{"num_hidden_layers": 10, "hidden_size": 512, "n_experts": 8, "experts_per_token": 1, "d_expert": 272, "d_shared_expert": 0, "hidden_act": "geglu", "moe_layers": [1, 2, 3, 4, 5, 6, 7, 8, 9], "router_score": "sigmoid", "normalize_top_k": false, "routed_scale": 2.0, "balance_loss": 0.000177, "balance_bias": true, "scale_expert_input": true, "init_std_router": 0.0117, "lr_router": 0.00101, "vocab_size": 4666, "norm": "rmsnorm", "norm_eps": 1e-05, "tie_word_embeddings": true, "optimizer": "soap_variant", "learning_rate": 0.00545, "beta1": 0.95, "beta2": 0.99, "max_grad_norm": 1.0, "batch_tokens": 131072, "max_seq_len": 1024, "train_tokens": 406600000, "max_steps": 3103, "dataset": "wikipedia_en"}
Below are experts of layer 5 (counted from 0) of a mixture-of-experts language model. Rows are named router (the router's row for the expert), gate (a neuron's input weights, with its number), up (a neuron's input weights, with its number) and show model dimensions 256-383. Each number is 500 + 50 x the weight over its row's rms, rounded and kept within 0 to 999. Numbers have three digits each.
Before each expert's rows: "comes after" lists some tokens at least twice as common just before its tokens as in all text. This comes from a sample of Wikipedia text that the model never trained on. Tokens count by the router's weight.

# expert 7
comes after: "-", " the", " a", " and", " K", " of"
router:450400432544456484471627598518662616378593508493459545471551608505483609525411526495582470494436561523443547541455425499477512532509471436585507510536498539427467502507542467471566509497514525437548471432540465489508536579394428420455528496508521534492550507592481502505563550493530499541440543517517504561563541582454557476522502474514489442537514476552488565435593559508425484530360
gate0:499539446580479511509384571508488532485453579492502515551491544550494526443577500489418541429532527512386546407498557573466398544445493483517504460514572461541505638433601483494425534554568431471547497545525517555456464554507410479594535496510542458557478527438524460548562544518581530468481498565565507473418498525539568514611426493486483474465486474460509479502530565543499479593486
up0:422522554482493495506435568532561543452519579498537466599505545461465490536468529561576464467479559525427549453454555458487472505511554496493506468462529553419492511486443452498484567554550506465524464530492619484648488534543490442476554623451517614472427391531475492575564464557469494460529599560464481477516448497473420486544467551536558525554571475512508398477511453523518447468462
gate1:493493454499523462422388406502439457467517525554520572470415452431481431489471527452536566505452506497491475465453539538482536470540530497520448515558547554548471497520529477608487465568488518536501538499610469575570463377518418623463544450466565425499535598431438501557535533487498404617568587485512574511493454486559508480468519545540443467499524479445485518521504451440490538580563
up1:520491505482623521520593574488489472628504506447473457530478522466457516568504554552461492495484508538541527496559469487584362488466498573485496548519496557495459516489438534399477449437549512568488506434470513449535568502444435467510557495504476595475475453514546525486462544536572494534546518433469442553431494504567520548542537571537513527499466425416499465505548492519503438509443
gate2:456513385564417520485457507585456502513517329540479592581594541523525589543550475515520497548577512502529507529534391484452579542543450449568477547440505480503467482523564528548525440547483520471543639473531513562383538471446475529470472432527524423471511460580486592401476412597450454551448530474564497476491614477488426486616444469476505517542499467602535494510527464561583512479444
up2:490526547575496472518467575492443468477515478521467498524560466572427569400412507441473537495557416560507503545514481485513593488587469537430560447499530553546495539416544451544598492477536556515536506520440489430489464492616546502443546581482383520525426597407523464496496517516519381484591537533543501497472532567485467492448536476448540547433492507497475417547527515420511548454507
gate3:591497435488468519578439549477442522552449506533491423580560451490546535460414486458502427509515504603503441421494471469593475488592439524481420528501453525543539523486541542589487412465531549569463519572503507431477514430512585468493440504524605461459412467467508461481471469497474480529409503515481558546502494430461573587560486367513525509536554509551531477431452497529481577445435
up3:533489518585460546552462525539429451477493537543512459485500531520492451452503524495535474506585518546465493538511414494541503574461459491517464463486530504537475492468518558545444482502524662438445632464431487537499528479555538438515486404432553496407329416469551491491505463510522448549413519423476486502563515505509451557555507462495519523588464576650582468547510570539548506624506
gate4:480467431503463557434580557640493532508410511452579452419504639590456448435543503583570445529466451459533479478457475492462600433522466514469556573554507526535401436652458462607527433582483552479538509536445493386564540459497541456563414424402576440533498442531452466438467460457490493493535417583485471457544470559567517465478502471526476549526512590469510584525479486362438481554614
up4:546530467439452438471482527520454484474549503483483507384415469443455525479496529452456597430517530447405498463449420469545558571478403394444494562580559547480521522508497511418504495489493517541603493528437415534530630520552539622484510487412502512534518462449507556551565503429408573522501476577553517505483463486455500570498426579576507545528467480577532486578466496553482461516548

# expert 2
comes after: ".", ".\n\n", ",", " The", " \"", " that"
router:479484417485497434485601497553457561424502546449453574432535519439482511564525555412475567464467613456505530617440408520485598493543545447539572472532466452524495397483527478473531454473551507496528502487477477524411577560462486397554573476595474523489541572571394488497531611609566529579403573544584505541492451493523536518534444488509569423476477381565524572460586448486468518575373
gate0:515419418477553453562548420546423450505488380502448449443481449477472571573468483521522517442551447460514435509479416460513530538521532451545534459497562407528465442463505565537462588421537561466457488434509551603464624499433515442565541498433540435420489514580500437467495371512533456423456563533519541519513507442490532596509481498531572512589491527482484454503377454450473478594372
up0:524454448492481498516464502496551469457584434558484448460487437490457617561447522494545516437537417508534508606441555489556430453477507458584559492496490435517521439455578528483535498481484507406521448470586403508429567556539515549613464416553492462526507484550488533499493461478435454465529511584521571463532454461477474551536497468497480489551508481575511568465494541532454464523421
gate1:465499502545499455436501464406470425463507430421509632473445583476566505562503533468548482457378547523429420431503401496515587528496493492499505479512491550571523490467604509480563453513550494584507593471461508506500561540516520507490498527517513482456500492603517517524517451553482486532445586530527559471413582556436493570468444405466540506465555520480430546510453495514500486481526
up1:406552465549517460509377489503496415478585551409461397504551491488575468572462575480474488420498410420447599499583508452519493406560494522496562589459438524552616559459482492472623502568489452441503548515475524493470503483446595551443557485417461522518433537505560528447518519501483513517433439434536452580446471552518483487494506566493459480429509475531443504477469648476540525574509
gate2:425488459415503499586492545468631511562533542460444513516477544550536514533486534540461535508502557496468480506418516448536544536409489427538528371473501558470463436470512518464510465558461510556466544584487575514519536548367494462487518580458545551509552599416510503448536516487481523473555514520444538495475564471456543541446536490591508497438474541595469457470462419517547508451441
up2:440449422507494533519536490501624481534548500510503563474526416385524449536540474498485454423491573523453474448485507545464572517527587456464551580381475418501513415396447395438569416491602579515493430509598475600440544445561474534512491500598424390472492482505486474547528552449549450484438491504578432588492491558601537458523435571549460505548521602458477507560488557508532499431520
gate3:469477521489466483505478459613461457429550528421398548496360420571580545432522595631462538494452387484523448500521506611532512437565426544609465539532514535494496471415496445391480511560447470492419510551374538497473531588530503454367442503462460550516548533535513504441518525566466487529485555565401552513489516543462474509512547400442430461497556551548457495506502473479515480429411
up3:523516484557477529627461510609528452491504538530502462550501499495512466482541450485569503504481524488487592499475505531456548478528499527514428450466452535519501486570430468555465488544364538490436455424516451552452459492450592465479552451530524596484436467475574503547526514485561546518422472449544476457516602402523651515512531401456528438532369519469514491518522581478343458452574
gate4:541481492485432498602528498521474488488561547515494549456547446498534461495424492501462430496433552485482582511493492502544579495560482508503538447526523468571482445572483488552435576469580503469481389483474490407486451512496550521549661542442466545418527477446518464498405491506425514421494403581508558596540545485592539551495559507480447473497516524558468574503478510438478467432503
up4:473609574570569473514557465499418450383550489575436464483463500534520517514560428493438424508479398554459532568511541440420564588505427549424555551659491525502458577572499526557556567433556516518562605439504532465534485500477533545484624562470544431429488512504516434445510468609521531419516484439532567536452442493500510538582503440481512502542468556467591581495517465421547506555489

# expert 4
comes after: " |", ";", "|", ":", " in", " January"
router:490456382462478458493604571464505555404574463509504550404430587478467560561474527450539462468478513492463529571447473446503595546534475496541505432545408441467561442469501537402560477456522539487602500502506613451444612568420482447483584514576439501450470568533497470491484576612529517550386567478488503560514538504495474438585525414511516488395526498558491583483598592532500437569398
gate0:429477532497516480578506490521445533513527379543559528601508414563500552445561481525516473509466481545480456477511496518578460493526569476520475599462466496516498572571582466525466480453473523441439545455476478497488490447566545546476459570466480471489541473573392438471472535524557531521493583522543475542515474561544526500419428494512561487678571570480506521468423490530454548473459
up0:543441381464527506536528493433562506565489483485487426560492536455488558554442455551465493428548510514510513525563509548514577526408500497509557502457466495490543592490394522512460578496474601563492470466498539434536529594514446562455528555491481435521476571538504550487445549540502498469498514494461502475500561453399580532530586498556476583385482510521541446518497525446506509493539
gate1:531492553529445507495436511503553495448448511508555520591415517499525644472506551472633382537449468495474535581502481454555440519464591565471453485544397499532460458486440462480547449539453453496610511524563573436462490491426573495368508530462503502456538470511512490412445514470437505489528497538499452448540460577506435502452425474449586348493520511493574498549480484459487496488502
up1:528538462434537550635522500572401538531555573476451502461532509425426448506483490481449435455601497497473505496525505592494444446430442503512489503470560494524546510439439480547529555561525490496499524431620406476486595478499402503449497581475522522454398533511477587480565515487593486521517510530541481460525495443444497388476534481511542536500494528521539505533495545447439496419465
gate2:389529515475538415414552550527367482549529573480429484505503468514520475528510373503544526514489531536479604472515607485487434524464517506569442493514533459531520471401512412505451494516563457550490522413537501517441560424518508526505471471531514530540397515387570430493455626489540457405518553476544543486536567459557538537555434461616420542406491451501507439481452507484462481541567
up2:504527502559455543508447404540422546412464653400468533454514495615515452554515553539492472469486462549530454451569526426495508394552564703416472487419468503521537539516543443472479467493500482547446440508525529556464503465366448505471544563458413578527507587500459556524604494463570548475502492467465455465537516462405517568481515458555543429496462474514631363517528407554493533517590
gate3:519643560532486444433464450472500508472421461511545488460503575516421508457623430504563562421536460413542550420564530519461525424506488485467466519468558455586529463527490458501354476533559483551553463527479549537495597513500544519467533509589460517597396501479426455558538521504450544469446462443439482483542435482574590502505521409465496478489485498471486481534434516422440535507485
up3:599515493493521626513476470556418525451512460592528494528450496426596485400497555446527484550503573456509576531468573505498437533512489456550519510471405489476478517534417493528521500602428485396511563552551457529581481438511454387492566470483537376463455528556513590485519480433458521499571593717530485477469476565472516495478510474456538559564485553571503404531535502480568524450518
gate4:498494548518531602575489529426514463540444490451479444562429585462534497491500428479554550542550559455540597490490531552500537413490528403545499497402486508470502469508553488540395484364508502597592541448539567381432502435542523563507602514475482490499463578374473513545490581486469505549455539541546368373549479458510552427535552491480416513438407480544539471492452498556474505487483
up4:454530552504528569470526541542566498491515450479508554464521451426603500544482487560414543463495456492476418517475472485548530508504506536462532435512496507396506490576529468469557399562476595472476453544562415527471492538470552481508478450526504509429495442479494503443500432484463469514511465437424429392391589475480564579549444543530521404485522542510569384536535467541442473536440

# expert 5
comes after: "1", "9", "0", "2", "8", "3"
router:532434427460479469472513596451530555382534524449507619503470505504453543499446608492513499486489564487520507504533448419480556557429549485503531473557465469546456424480520465491493455525561537431501514473559559514408504529370475471477592503525508503444399520557419459521558583532501561495427580614561568509549511519540510492538536399511547497465518491560517559470527464544427492538394
gate0:505464555441396521525498507474417506445511501549491565478534506468415445477491521448490510565583506455521554556498478401456482400444469541491482537488588531438497561561520456436476509430488521522484534496503449494478523380438483472490537537551553482489498514549473472402512433473516490447516532501502439565365415510479536595463488415454468433506397523449423503447457486514540519576586
up0:461508618486443480484507465478441583548496495545489482565426547436343460510545501507496538536506591537536469440535551501547471500478532374378466486599479540387486496460543552435567584580499581463528532533487462348428512474460523483451407522492461455499604461526489501435549520524519549537510444444434473555466477349429545510531580487613574460527497490438519510549556574509429502401394
gate1:547514432469509441566513392534466493465483478587482471598429493407477454484450515496521493484509533508577501476515483512531494507543504496518503461554582423427469550506425591460467536578528540474473406393448522464507476468511523527501457509573442539455544439527508540563514509546452582528532421546524576528522506547534448574580492457447464522434589445451505478418506486491502540587472
up1:463441454500437515461488532462463477459411444423456569592476479451483546478456505522486521489504489479459496544477465574383514471546384510508438491448431498632568535494491509466396427467539522514466485407455376519542535498509429518457446475514466484536500481567571378470566586424573511409457466511534522517442484434449479437427451465480480501549524559446537461400517467544374512475499
gate2:494393583477539532543487486415571529469438491482482533553558452488464532491558545543436544576562609431460545531481460578513520510423511546539496510421431472484464437539547509496498528452478470593460557417535544473377499508475575482534542439541451535577503472517582483455501515584544540489396484491476571473513476598521344453580520551482526587515482544468468542472553538516441494441526
up2:461526468465588501506514507449520543367531521438435514527416553464428404496447497501456559463520453493495485547477575365463432524532498445476614473558531479499451533504465457593457588506526562531486563469486475496513498486584499478504519487453546525524503460488430517493571529474544553458473467486527468555541512506552450454533476527467586550558587453608494482537445539554455467594530
gate3:521526495455427391405445446506497546426481429466512510564419441566531476417529500503508466400581527450449530493487522469437554507512465590541449547479415527492598494474513515570587472482469531367441364449586561529494494559447532497538500497552441585488415436479518654573466424415603435441475581529516533560530635535522501393538529504498429531567574430511433515573549530488542494500456
up3:503479426512496488568521555517555503505432578479494359559525552465474468605510449452452496414465596590457463520466535570514514529491526496424543515531442519516538509528509528457625437587491481478510483501516498436447520501472468562499557505559433510456461464458432512585562446483521430535453504492556470554495532447455458504658484438456503479506611499501540503542524481521587441508477
gate4:438513502410465459473536493507489477509475535488510465574579462420471509479581557568553513508511479535499484388535443484532491480445481496492576378420548498422621521482464494452546582473458526397434536476480445510488501453484490476449416560433421491538494453479462472535563474470574543523485571498454512478514467527387477566436551571414572482539478541469403508458457614434455448461514
up4:445513535556525506452479613536577436453468569526474564458475476534516494573526485505537654452654499464478516546473441519435428536521530436452441567474478573550397480520564443599400436409463519510525449531491459508476543415546502424520494546404541485522512472455537484522534535512488490493526582521446493443485529471435465635531521474476436508479418499375452428515504563464451475510499